Experts of a small language model: a softmax router.
Below are experts of layer 9 (counted from 0) of a mixture-of-experts language model. Rows are named router (the router's row for the expert), gate (a neuron's input weights, with its number), up (a neuron's input weights, with its number), down (a neuron's output weights, with its number) and show model dimensions 0-255. Each number is 50 + 15 x the weight over its row's rms, rounded and kept within 0 to 99.
After each expert's rows: "comes after" lists some tokens at least twice as common just before its tokens as in all text; "comes before" lists some tokens at least twice as common just after its tokens as in all text. This comes from a sample of Wikipedia text that the model never trained on. Tokens count by the router's weight.

# expert 30
router:44 74 54 48 66 61 51 65 75 72 56 31 54 27 67 65 41 74 69 57 58 20 63 64 54 43 53 26 46 49 31 30 35 41 24 28 33 54 54 64 39 40 74 71 28 42 64 41 51 54 57 71 73 56 30 45 44 74 68 56 37 50 47 41 42 33 58 62 46 47 60 66 53 70 73 40 54 62 56 64 62 51 54 50 48 36 72 54 46 58 57 40 66 76 48 40 61 58 71 36 40 54 57 57 56 26 79 46 78 79 61 31 47 35 50 46 49 37 30 39 49 22 58 56 58 28 55 37 34 48 61 48 60 34 62 66 59 42 63 82 45 50 47 50 25 49 53 48 48 41 34 27 69 25 57 41 42 68 31 84 65 57 66 66 66 66 55 81 34 76 44 47 79 39 54 44 55 69 75 48 31 76 47 58 60 52 64 24 71 47 34 40 49 53 64 45 60 41 41 64 43 45 34 38 68 22 49 38 48 74 39 67 37 44 66 53 34 75 70 82 37 54 62 73 67 69 65 66 60 41 31 46 28 64 24 48 82 52 41 44 40 66 61 17 68 41 30 57 77 19 48 30 34 45 65 37
gate0:44 65 22 04 60 59 39 62 72 19 66 45 40 46 43 60 52 58 45 53 58 42 57 68 21 60 71 54 58 56 34 50 58 53 32 42 37 42 58 46 43 42 52 60 48 54 62 33 42 63 60 70 53 52 65 26 55 65 47 39 67 44 63 23 29 78 62 31 52 97 68 48 86 47 51 33 71 47 52 64 51 20 37 50 60 25 47 68 52 61 43 54 60 53 58 54 56 48 54 28 73 23 69 32 68 70 71 49 56 53 59 62 19 34 45 39 34 62 49 33 36 41 37 23 65 69 24 58 60 46 43 37 59 17 54 63 53 69 32 47 51 43 34 43 36 72 64 48 57 37 57 75 52 58 74 20 38 78 53 61 37 55 52 48 60 43 60 37 41 31 26 49 48 54 71 37 32 75 66 68 44 79 53 47 52 45 52 47 69 63 63 38 54 38 51 26 51 40 65 67 52 68 53 48 61 55 53 64 68 56 49 68 33 22 42 18 26 72 33 71 51 76 48 29 47 46 95 68 32 48 68 56 57 53 50 54 49 61 42 51 39 29 33 18 42 48 46 47 24 40 73 56 33 58 36 46
up0:43 51 49 30 36 32 34 57 39 50 49 76 66 64 64 61 46 71 76 61 67 69 44 69 58 42 37 55 84 57 53 44 32 69 54 46 54 39 45 15 38 34 33 89 49 58 49 18 54 37 69 45 26 65 68 53 61 60 60 62 49 53 67 70 26 51 75 21 62 48 74 52 59 57 54 47 40 67 59 78 80 46 46 33 59 35 65 29 37 24 48 34 53 31 36 39 53 58 45 66 65 79 43 31 33 47 36 88 46 66 51 46 51 65 62 44 52 35 60 55 69 75 58 41 51 27 53 57 40 38 49 41 44 66 32 67 44 13 66 77 40 26 53 44 50 70 40 09 44 65 48 26 33 45 40 46 47 84 83 64 29 50 96 45 41 48 55 56 21 54 49 36 47 55 32 60 41 37 45 44 40 65 50 66 44 59 58 36 57 28 75 51 72 42 56 61 54 42 60 51 66 30 75 69 56 47 49 68 44 61 50 75 54 56 49 25 50 26 57 42 55 53 65 31 38 41 73 35 59 45 37 42 30 37 41 46 39 67 58 25 57 37 30 38 49 17 58 60 55 43 53 44 48 38 37 47
down0:53 18 50 90 59 55 43 33 40 57 49 36 28 47 65 28 75 36 79 53 31 60 56 48 35 61 68 55 37 54 60 43 53 63 56 64 49 48 26 54 54 60 56 49 49 42 55 83 43 40 44 57 99 68 59 69 56 48 51 49 40 35 36 65 63 47 53 91 43 66 51 55 63 84 56 46 46 57 36 30 41 50 45 56 63 56 40 42 33 57 26 75 58 67 20 55 59 38 36 31 48 27 67 40 67 31 61 28 31 84 43 67 62 65 54 64 58 70 28 63 50 57 33 60 37 33 51 41 53 54 55 46 37 57 67 30 43 56 48 45 55 58 61 68 50 22 41 71 57 35 47 62 16 31 57 42 73 48 37 41 67 78 26 54 39 51 55 74 37 58 49 51 55 53 71 37 44 52 53 70 57 43 75 25 54 48 20 65 49 62 33 28 46 50 47 68 33 43 30 38 49 64 47 26 41 51 46 53 20 72 48 22 25 71 61 64 62 40 42 49 34 28 33 35 39 61 48 30 40 78 49 24 44 53 61 45 76 47 60 53 26 76 71 73 57 38 35 47 47 49 31 25 39 73 70 48
comes after: " ", "1", "3", "2", "0", "5"
comes before: "0", " |", "5", "1", "3", "4"

# expert 22
router:37 40 34 53 74 69 59 48 43 75 48 47 54 58 45 95 43 47 42 47 59 27 48 78 39 62 39 23 34 53 26 53 34 46 33 40 42 25 43 57 36 43 51 49 31 57 66 36 39 56 61 44 89 62 57 58 39 72 72 58 39 32 37 62 51 58 37 48 55 50 48 57 44 53 64 84 25 37 57 45 62 62 76 44 39 26 23 48 50 47 71 49 61 49 59 51 65 61 57 49 50 65 54 71 64 77 72 53 72 69 49 41 37 31 61 68 74 33 36 38 32 56 61 44 41 21 51 57 32 36 55 60 39 52 64 50 47 44 46 86 59 58 60 44 09 33 72 24 70 39 27 29 54 44 67 47 41 64 48 52 17 52 51 33 59 81 44 81 31 63 43 70 61 35 41 55 29 61 77 39 28 60 56 69 60 44 61 44 51 59 54 43 51 46 55 47 76 30 56 37 39 36 25 13 64 53 66 60 58 56 61 68 47 50 82 58 33 59 72 74 60 56 65 65 77 37 40 42 43 73 53 39 53 42 37 18 46 33 22 36 29 57 69 25 60 57 37 41 54 54 51 36 39 58 54 34
gate0:26 65 53 40 61 28 53 39 66 62 37 40 42 58 43 37 46 49 17 62 44 42 46 36 38 50 52 63 60 49 35 78 70 49 49 54 50 45 45 54 47 60 59 64 32 51 54 52 59 80 45 30 51 57 51 61 68 55 45 37 53 41 56 66 46 75 60 34 44 47 50 54 41 58 39 46 45 48 57 59 63 61 65 56 41 32 35 46 81 31 37 34 41 56 83 50 40 71 30 67 24 71 35 48 32 68 54 86 29 58 58 48 34 56 86 61 73 68 68 34 53 63 40 57 26 38 43 38 54 43 08 64 48 40 39 63 42 38 45 64 27 36 38 43 36 66 60 57 59 27 41 48 53 52 52 59 52 42 71 82 19 43 36 36 74 38 50 40 50 32 41 67 70 52 34 34 24 27 56 98 49 55 64 50 51 54 42 35 38 27 58 53 36 18 54 44 56 67 43 48 37 54 51 59 64 55 68 56 37 31 21 27 67 40 55 14 58 20 53 55 62 42 39 63 44 57 21 62 60 82 56 58 49 57 49 77 55 58 51 46 67 72 61 44 45 33 80 81 66 85 82 47 27 22 37 36
up0:30 76 54 47 41 15 29 62 41 63 67 55 37 64 59 43 51 28 34 44 48 45 77 31 23 57 63 53 51 51 38 53 51 84 53 66 73 56 26 39 53 50 27 47 54 55 38 26 56 68 26 43 62 48 64 67 54 65 49 25 38 46 72 50 60 44 27 59 66 43 38 69 38 88 51 52 40 33 64 85 59 31 43 23 35 40 38 57 59 29 44 66 46 62 48 37 72 36 34 57 42 59 47 47 37 58 47 77 61 61 61 28 31 67 39 51 36 41 46 65 45 40 56 37 45 40 37 59 64 62 65 44 53 40 69 33 46 45 53 27 47 56 66 05 42 71 60 57 67 32 53 58 48 54 00 62 80 67 35 69 59 59 56 32 41 58 43 45 46 43 62 37 64 28 62 27 45 44 33 54 53 39 42 61 64 28 37 25 89 41 48 66 54 51 55 57 58 66 46 32 44 64 30 52 46 71 62 43 37 23 49 64 57 70 46 39 52 32 64 40 48 30 26 65 58 64 65 44 26 83 55 62 39 42 50 76 68 55 23 48 53 71 38 60 43 48 37 59 77 61 35 20 17 44 37 49
down0:75 50 51 43 44 56 36 63 52 53 59 47 51 61 43 43 53 43 54 46 43 24 55 68 56 40 52 25 48 77 46 46 52 72 36 39 31 50 33 61 46 60 48 86 50 52 19 45 51 44 49 35 72 19 61 39 49 48 75 38 56 50 59 69 43 45 54 49 66 52 77 85 48 43 87 35 20 30 38 56 66 68 40 49 39 65 43 16 09 74 36 61 54 41 55 17 53 32 43 39 43 61 50 67 66 65 72 37 49 53 63 64 50 52 40 65 56 63 42 76 64 45 22 71 23 41 56 27 61 44 54 54 32 35 64 27 57 52 60 81 47 65 77 40 77 57 47 29 69 49 67 33 17 40 47 64 37 51 42 80 52 47 66 63 45 65 64 21 57 55 36 85 56 26 46 39 43 65 45 50 73 41 62 42 56 36 53 63 41 58 40 60 50 60 28 58 49 54 25 29 51 41 38 38 37 54 51 61 45 72 68 58 81 65 36 51 78 57 49 63 31 29 58 32 55 54 43 50 20 54 55 36 43 62 38 41 21 31 27 36 55 37 91 35 53 43 51 29 35 67 40 39 67 45 48 42
comes after: " ", "1", "2", "0", "9", "3"
comes before: "0", "9", "8", "5", "7", "1"

# expert 42
router:46 66 38 60 52 31 37 36 36 49 35 45 56 55 50 43 41 45 64 59 44 34 69 60 53 68 58 56 57 49 37 40 43 69 67 50 49 23 29 37 62 64 64 52 53 40 37 32 40 39 37 57 23 48 57 38 59 53 58 31 70 49 47 48 28 46 30 65 62 54 50 67 50 56 53 35 50 45 62 76 61 50 51 35 34 69 76 49 33 18 42 49 49 57 47 41 57 49 56 29 20 61 38 63 31 43 37 54 34 33 61 19 57 66 48 51 30 20 47 47 43 37 53 48 36 39 60 35 33 52 39 26 48 42 39 40 54 47 38 20 70 21 84 23 70 66 57 54 16 40 49 79 57 57 32 52 33 42 52 24 91 73 64 38 52 69 35 63 64 58 45 52 80 29 59 36 61 49 31 43 64 48 44 34 69 36 43 46 61 10 86 46 86 43 39 66 19 40 65 35 27 51 44 55 18 33 59 50 58 39 32 83 80 62 58 32 55 35 67 35 57 67 36 30 40 32 73 27 57 42 43 55 36 35 47 36 46 40 34 34 36 64 39 51 56 62 66 34 42 24 28 52 26 43 44 66
gate0:26 41 24 34 66 78 26 27 50 46 87 60 37 28 32 39 47 54 29 64 55 49 71 48 18 40 51 62 17 51 18 49 47 40 58 56 15 41 66 29 41 59 49 50 67 52 29 38 38 31 65 51 55 70 39 40 66 35 25 55 56 73 51 24 36 40 52 23 60 63 70 44 41 37 50 53 62 50 41 73 39 56 56 37 13 52 44 47 55 63 37 43 41 46 26 34 45 33 60 40 32 50 42 51 38 65 47 59 42 28 53 49 56 76 45 46 34 32 31 24 53 50 39 64 48 61 42 54 46 46 64 50 51 59 39 28 48 59 55 28 54 60 51 33 55 44 49 53 37 61 47 94 68 64 55 67 62 40 62 41 66 53 51 48 66 30 30 23 65 43 73 51 62 19 59 36 32 59 38 44 53 41 21 59 61 45 31 57 52 55 57 73 56 56 46 62 47 54 67 39 32 57 69 65 22 52 57 53 60 24 50 27 58 99 38 37 49 51 57 38 39 21 50 48 27 27 54 52 43 23 46 38 43 38 62 83 57 53 67 71 34 30 65 43 43 64 42 41 72 38 09 50 26 40 45 45
up0:38 46 56 53 34 50 40 52 55 68 58 51 30 17 47 38 51 68 42 53 65 31 62 39 53 49 51 53 70 28 58 70 31 39 22 55 07 55 31 50 57 36 39 56 44 15 32 33 22 29 59 52 39 63 36 44 35 55 72 44 30 68 42 30 55 33 35 25 54 32 65 69 48 34 66 56 72 38 39 66 49 28 31 61 48 54 67 61 52 56 67 70 83 42 52 68 51 41 33 80 56 62 44 43 42 47 54 53 30 42 54 76 38 79 47 41 48 36 52 52 68 56 59 72 51 68 24 58 48 41 43 35 61 42 40 61 62 62 51 32 60 46 62 61 73 40 44 35 28 47 53 56 25 55 43 62 41 31 36 43 71 41 62 45 68 62 49 45 48 59 66 69 45 40 87 27 66 51 47 48 72 75 56 22 33 08 46 43 60 36 41 64 64 72 20 56 48 46 55 69 44 65 88 53 69 31 25 19 69 52 33 64 45 45 59 52 70 51 33 59 55 48 78 51 57 36 71 54 87 31 39 52 28 47 40 51 65 53 47 54 51 41 51 28 33 28 70 37 73 38 68 68 63 56 36 50
down0:23 69 56 37 32 55 50 51 69 74 52 60 50 50 26 59 62 39 44 46 27 53 46 59 20 38 47 55 45 70 40 76 68 72 67 54 57 48 47 26 45 45 53 69 49 72 42 27 52 47 55 79 43 47 67 40 46 23 75 42 74 48 58 51 57 24 44 80 37 69 43 44 52 46 26 38 42 50 52 63 44 64 45 35 52 31 44 14 25 51 38 51 49 42 31 50 47 43 22 56 40 49 71 56 50 43 85 60 50 52 28 39 69 48 70 48 38 25 24 72 26 43 41 30 53 67 67 40 73 52 77 63 67 85 43 44 56 62 47 43 32 63 52 51 47 75 65 47 57 38 40 20 81 52 55 55 57 56 51 42 51 57 42 31 59 74 47 62 28 51 64 17 52 78 47 59 46 53 32 49 51 75 34 55 41 63 80 54 28 59 43 51 45 38 50 47 50 42 41 33 27 16 63 58 52 66 59 29 68 51 62 46 60 44 56 39 78 31 85 31 83 28 31 60 67 75 42 70 68 47 53 56 54 53 69 54 63 57 55 64 42 66 58 77 72 30 60 79 42 60 27 40 71 41 46 40
comes after: "0", "2", "1", "9", "8", "7"
comes before: "\n", ")", "–", " (", "N", "°"

# expert 0
router:51 57 56 60 35 11 52 48 25 56 61 79 53 44 60 55 49 63 63 63 35 78 72 54 74 38 42 35 38 61 78 37 42 59 32 61 37 40 43 65 67 48 53 49 64 56 51 62 75 58 32 65 33 28 42 38 61 29 53 60 16 66 47 27 27 60 66 36 61 34 57 66 63 74 75 39 89 53 68 60 65 55 71 52 71 36 67 41 39 64 71 35 51 40 25 56 67 44 47 57 67 24 62 62 57 45 39 27 15 22 55 41 44 57 37 70 46 68 41 73 53 56 37 56 64 62 60 61 33 46 62 56 61 56 50 67 65 40 68 32 23 29 52 52 40 66 48 38 33 48 56 66 42 38 49 30 57 76 42 65 40 48 63 60 66 34 65 23 29 36 69 51 34 54 76 54 39 60 25 57 61 43 63 58 66 38 54 36 49 42 45 67 56 51 61 19 42 56 39 32 39 63 63 66 59 58 36 84 25 51 37 73 50 58 59 46 76 57 52 50 35 44 56 43 21 56 68 61 49 23 38 41 29 30 67 40 38 57 42 37 76 74 75 34 54 25 24 27 30 56 41 37 56 35 33 45
gate0:46 55 36 58 31 45 34 38 40 51 19 54 63 63 54 41 50 41 48 57 31 54 55 57 54 46 58 57 53 68 36 57 46 49 43 56 29 15 59 50 52 52 76 59 48 89 61 93 50 60 42 69 47 52 64 17 80 39 46 79 40 82 70 36 55 31 31 63 51 54 57 50 55 61 68 59 64 80 48 48 46 53 96 66 57 72 39 66 76 30 57 37 51 37 64 56 42 32 75 18 53 43 69 62 48 23 66 53 34 74 26 40 54 62 52 49 19 47 52 56 45 44 48 58 43 43 59 50 39 51 68 48 59 58 57 69 43 45 49 30 20 27 32 35 28 51 53 65 17 43 56 43 80 35 33 61 76 83 35 41 45 43 65 62 43 43 58 56 53 66 59 32 36 55 60 64 67 72 51 51 51 42 64 60 36 49 55 03 40 42 32 48 60 45 55 48 45 57 27 34 84 51 52 52 26 68 41 17 46 41 20 51 50 37 76 52 49 55 64 59 60 49 51 59 70 59 24 64 61 55 14 55 29 38 43 45 60 50 68 55 42 41 30 41 62 67 52 61 69 25 52 52 64 48 58 66
up0:69 38 44 38 84 54 63 68 70 41 83 51 27 52 50 59 63 49 57 55 49 20 30 61 43 74 42 37 50 48 47 59 41 74 59 58 68 63 59 60 34 56 26 36 68 13 67 24 53 52 66 67 74 46 42 77 37 55 75 30 55 36 47 81 76 69 67 57 44 40 34 47 58 45 45 56 25 47 27 52 64 38 18 45 49 35 37 54 37 72 39 72 71 82 64 57 36 78 65 76 43 45 35 62 49 65 49 51 69 41 69 51 41 57 71 41 73 52 38 53 72 52 64 73 39 28 66 50 55 39 40 62 54 42 56 12 58 57 46 60 68 46 77 60 60 53 51 54 73 26 65 62 48 54 47 58 25 37 63 54 32 73 41 36 71 59 41 61 61 63 61 52 69 28 29 61 43 48 66 61 43 51 43 26 59 51 29 68 29 60 53 19 19 42 37 60 41 58 65 61 26 46 36 30 63 62 56 56 85 54 71 49 30 61 59 65 70 48 29 53 64 66 62 38 52 44 45 28 59 54 86 44 74 59 58 40 49 34 52 55 54 72 42 38 40 58 60 51 63 65 53 29 29 60 48 32
down0:47 86 36 45 35 53 57 53 81 39 61 63 63 43 53 63 38 65 79 62 28 59 67 70 67 51 66 32 21 71 76 67 37 61 48 41 53 45 37 69 40 39 23 59 73 59 48 65 58 29 49 64 68 04 51 66 67 47 26 39 37 47 57 48 37 46 73 74 31 30 47 52 38 76 45 65 61 53 70 41 37 47 48 55 77 76 42 50 45 46 69 66 66 45 43 40 40 34 43 48 41 53 45 28 54 53 61 66 30 50 77 61 54 34 68 46 33 40 24 61 63 49 55 42 63 58 39 68 37 36 35 59 33 79 38 34 64 47 13 52 55 65 38 70 32 42 28 33 36 43 48 60 52 74 44 56 85 83 47 36 38 24 78 58 41 63 65 63 45 44 58 55 27 48 58 55 65 47 52 29 38 64 59 50 41 47 68 46 48 29 64 57 20 40 50 21 21 51 57 49 69 69 49 65 34 56 71 54 18 45 45 37 71 52 45 50 25 37 47 64 67 59 46 59 52 44 40 39 51 37 56 43 57 79 58 28 42 75 22 56 54 47 50 17 55 59 48 54 18 41 31 47 34 57 44 37
comes after: " |", "\n", "|", " Party", " votes", " Total"
comes before: " |", " ", "|", " Party", "===", " Candidate"

# expert 38
router:47 65 33 65 29 25 33 34 39 40 34 59 60 52 56 47 49 56 59 52 36 38 63 57 73 71 57 63 56 47 45 55 41 67 75 54 54 17 32 16 68 57 51 44 50 55 26 30 47 53 57 41 40 39 60 36 68 49 67 49 81 41 58 57 48 58 54 71 65 55 40 73 37 88 37 28 37 45 58 73 67 53 47 33 26 67 49 70 24 04 68 62 52 48 32 56 51 37 69 43 20 57 24 47 60 43 33 51 46 37 70 29 54 70 42 41 49 40 50 63 43 49 55 53 49 37 55 40 34 39 41 24 48 51 43 36 48 39 57 32 68 39 90 42 36 52 52 51 42 33 51 75 54 40 25 63 29 50 81 21 60 69 62 52 41 62 53 67 56 52 38 43 78 49 59 42 45 67 35 33 71 53 41 43 55 45 32 53 50 17 58 47 72 37 47 66 37 52 62 32 27 45 47 42 11 32 64 61 45 52 22 74 83 48 57 45 50 27 41 39 59 76 58 51 43 20 73 29 35 36 52 56 32 29 22 38 63 46 34 51 48 78 36 41 52 79 55 31 49 34 22 54 46 48 39 66
gate0:39 49 50 73 73 48 38 53 41 69 72 49 40 52 37 41 36 31 28 40 27 53 50 33 82 50 70 43 47 20 59 71 25 66 41 34 56 48 41 47 32 46 63 30 19 36 51 57 26 47 22 58 64 31 49 28 27 45 37 62 39 51 66 62 49 28 50 42 47 58 69 54 25 28 58 30 52 32 41 58 57 31 22 46 40 45 25 36 35 37 55 52 43 86 45 27 58 22 46 62 42 74 24 55 72 55 48 69 52 36 59 69 63 40 51 43 53 66 50 17 55 79 84 66 56 41 50 69 44 41 49 68 53 53 66 53 59 52 43 75 30 61 40 46 49 39 47 43 46 25 59 35 54 54 34 52 54 63 56 75 42 41 73 63 32 34 57 45 47 70 42 69 85 64 64 55 34 71 90 56 66 38 40 50 40 21 20 48 41 45 34 55 36 58 62 71 56 41 70 39 58 78 51 56 68 81 43 45 42 50 59 31 51 47 64 36 66 43 40 59 53 58 51 65 32 48 85 27 50 72 66 35 63 60 27 27 24 59 55 26 52 39 54 48 39 45 56 53 75 48 45 65 18 42 38 49
up0:46 70 56 68 36 62 46 72 54 34 54 73 49 70 49 68 61 72 40 34 56 31 50 44 71 64 63 33 22 81 61 47 74 37 58 62 53 49 58 80 46 48 27 32 55 53 38 32 36 45 53 72 81 81 73 41 36 51 59 34 70 51 55 59 51 31 56 46 71 49 80 44 40 35 47 51 03 54 52 40 44 31 24 28 49 69 18 51 43 50 48 16 39 36 75 59 73 52 73 58 71 66 35 55 41 44 45 28 54 42 52 31 84 48 68 55 39 48 36 31 65 65 51 80 41 35 35 61 43 68 48 37 33 50 73 48 60 51 39 65 51 51 68 41 55 61 42 47 53 22 66 66 45 63 51 56 36 68 24 69 61 60 71 39 58 71 50 36 60 40 69 53 74 29 53 33 41 56 56 38 59 30 53 59 50 60 34 57 53 27 79 73 32 74 46 43 54 52 51 18 35 64 67 55 71 56 67 40 26 42 58 41 58 53 65 53 68 76 69 24 63 76 54 47 69 45 32 58 39 59 67 64 50 36 60 65 31 61 38 35 66 72 59 72 65 56 30 53 49 51 43 38 51 72 37 35
down0:41 52 54 76 33 38 46 41 55 60 64 54 61 06 58 26 59 52 86 69 51 37 71 26 38 73 59 74 29 29 61 29 43 63 56 50 57 20 63 07 28 42 58 51 62 54 45 59 60 52 63 36 41 46 50 65 46 39 29 48 50 51 38 32 40 55 48 42 53 33 36 62 45 67 55 41 55 66 52 43 64 47 50 75 38 56 45 34 58 42 48 43 47 66 55 47 23 57 36 44 36 45 74 56 80 40 42 74 68 58 66 64 65 51 49 59 58 61 62 35 54 39 90 51 54 27 65 58 58 37 56 63 60 48 63 52 65 56 58 44 65 51 70 56 45 43 63 48 43 55 66 42 56 60 65 58 69 54 43 40 39 31 63 58 99 30 62 56 61 48 29 50 54 66 50 36 81 57 52 46 36 51 54 52 57 35 40 53 19 52 44 50 41 57 40 83 31 87 37 47 41 37 41 52 47 39 45 21 46 42 35 54 44 59 60 51 84 22 37 19 00 65 20 32 43 69 41 42 30 45 57 41 62 58 78 67 45 43 27 55 50 24 51 40 57 47 60 50 24 36 59 66 70 28 58 45
comes after: "0", "9", "1", "2", "8", "7"
comes before: "\n", " |", ")", "-", "–", ":"

# expert 63
router:41 61 42 49 75 60 29 53 46 48 45 24 56 43 63 51 30 46 33 34 91 68 31 40 41 70 27 25 39 53 50 48 31 61 47 51 78 41 68 30 62 46 65 43 39 49 33 35 52 49 60 58 57 55 37 52 52 77 49 66 47 54 63 61 29 48 63 17 47 71 49 63 54 70 33 36 33 31 61 72 71 56 68 46 65 69 61 27 34 20 45 31 42 58 80 65 54 58 57 62 79 21 64 77 57 47 46 48 32 52 61 65 66 64 61 70 54 60 40 59 37 63 35 51 45 32 47 48 46 38 59 18 75 52 64 61 56 56 42 54 34 51 51 48 57 30 41 32 24 37 39 42 43 63 33 56 30 64 31 35 46 41 66 38 79 82 56 75 65 73 42 72 61 49 35 67 52 39 22 39 35 47 69 37 59 49 20 23 58 53 43 72 59 60 40 66 58 20 41 51 66 49 60 37 65 27 48 37 75 77 73 36 38 43 54 57 59 46 52 67 51 29 85 61 59 21 56 32 47 62 32 53 60 28 39 40 31 28 55 39 39 37 40 19 50 38 34 48 55 40 38 73 62 31 69 48
gate0:44 53 60 47 47 25 47 24 55 71 55 38 39 53 35 58 67 68 08 59 45 62 85 30 51 48 61 31 42 58 56 54 42 45 65 56 49 49 72 55 50 53 37 39 58 48 58 27 61 55 53 32 73 37 41 62 55 56 50 43 54 64 60 51 60 48 49 69 60 36 42 38 41 45 13 35 40 34 36 66 41 66 51 75 27 47 39 65 43 44 47 29 12 28 42 53 44 32 59 52 45 53 64 81 80 60 58 48 30 57 57 55 63 68 58 35 27 50 56 51 51 67 41 56 37 55 48 37 51 26 47 66 31 37 25 32 41 73 63 54 35 43 53 46 73 41 71 80 39 37 50 68 75 47 64 66 54 68 37 25 34 67 71 46 80 49 50 23 50 62 57 49 29 56 46 41 57 37 63 57 51 36 14 58 31 26 33 47 50 32 51 54 52 35 41 30 52 41 55 22 39 21 24 65 35 79 13 71 50 49 67 18 54 35 85 26 66 64 60 31 59 39 43 58 34 69 51 57 19 47 73 23 57 61 66 59 56 23 28 39 38 35 39 69 44 54 58 75 57 33 35 48 42 53 42 64
up0:25 54 37 57 60 51 32 35 50 68 38 51 32 45 27 74 48 46 22 68 62 46 73 38 38 61 63 45 27 57 33 58 42 26 64 44 50 63 82 49 62 40 71 34 42 46 75 26 24 59 47 33 62 27 13 56 23 56 29 42 51 58 30 50 49 56 64 65 42 60 57 45 42 11 52 48 30 34 34 41 53 38 36 63 28 39 13 51 27 50 52 65 42 80 60 68 57 42 50 43 60 48 54 59 72 80 75 43 74 53 51 57 58 68 33 39 59 56 77 45 61 59 35 46 61 61 63 40 36 33 30 53 54 14 70 59 29 53 47 53 28 42 71 29 36 40 52 60 48 74 39 44 76 47 50 45 69 70 22 36 25 72 70 42 66 51 48 49 47 69 53 61 39 48 70 44 55 31 51 36 53 58 51 57 50 45 60 59 29 52 53 72 48 27 36 45 59 20 45 24 41 32 38 72 59 55 39 56 46 42 64 20 63 66 59 50 37 59 48 75 42 27 82 69 55 55 61 67 48 40 53 36 36 39 42 23 33 36 41 90 38 33 51 35 67 49 56 73 40 28 49 71 45 47 59 67
down0:33 66 28 46 59 33 51 54 41 56 49 40 58 59 68 50 40 42 36 60 66 39 53 75 36 63 52 66 64 69 29 42 51 21 16 44 54 45 44 52 62 30 25 52 71 41 68 16 33 39 71 61 58 61 57 55 57 52 34 67 71 38 71 60 37 70 49 48 46 20 61 51 54 25 53 43 53 46 43 44 60 15 37 65 46 63 47 40 43 54 48 29 90 48 73 61 66 43 79 41 51 46 66 49 60 35 42 32 36 73 18 45 56 47 56 40 52 49 28 59 48 48 41 38 61 17 45 35 47 46 55 28 36 73 42 64 22 68 48 36 38 33 55 54 34 61 64 41 78 68 52 15 08 71 43 66 36 29 34 36 48 34 45 31 44 70 26 60 67 39 75 73 64 54 52 41 52 63 47 32 57 69 43 49 78 68 62 42 49 74 53 60 50 97 54 49 59 71 49 48 62 64 48 47 60 46 50 83 61 47 53 56 58 44 53 51 47 73 45 58 65 18 41 40 77 68 47 43 39 62 35 43 43 66 61 65 26 44 11 52 42 61 49 29 42 51 46 37 53 60 45 54 37 48 46 09
comes after: " ", " (", "born", "N"
comes before: " ", "0", "9", "1", "2", "8"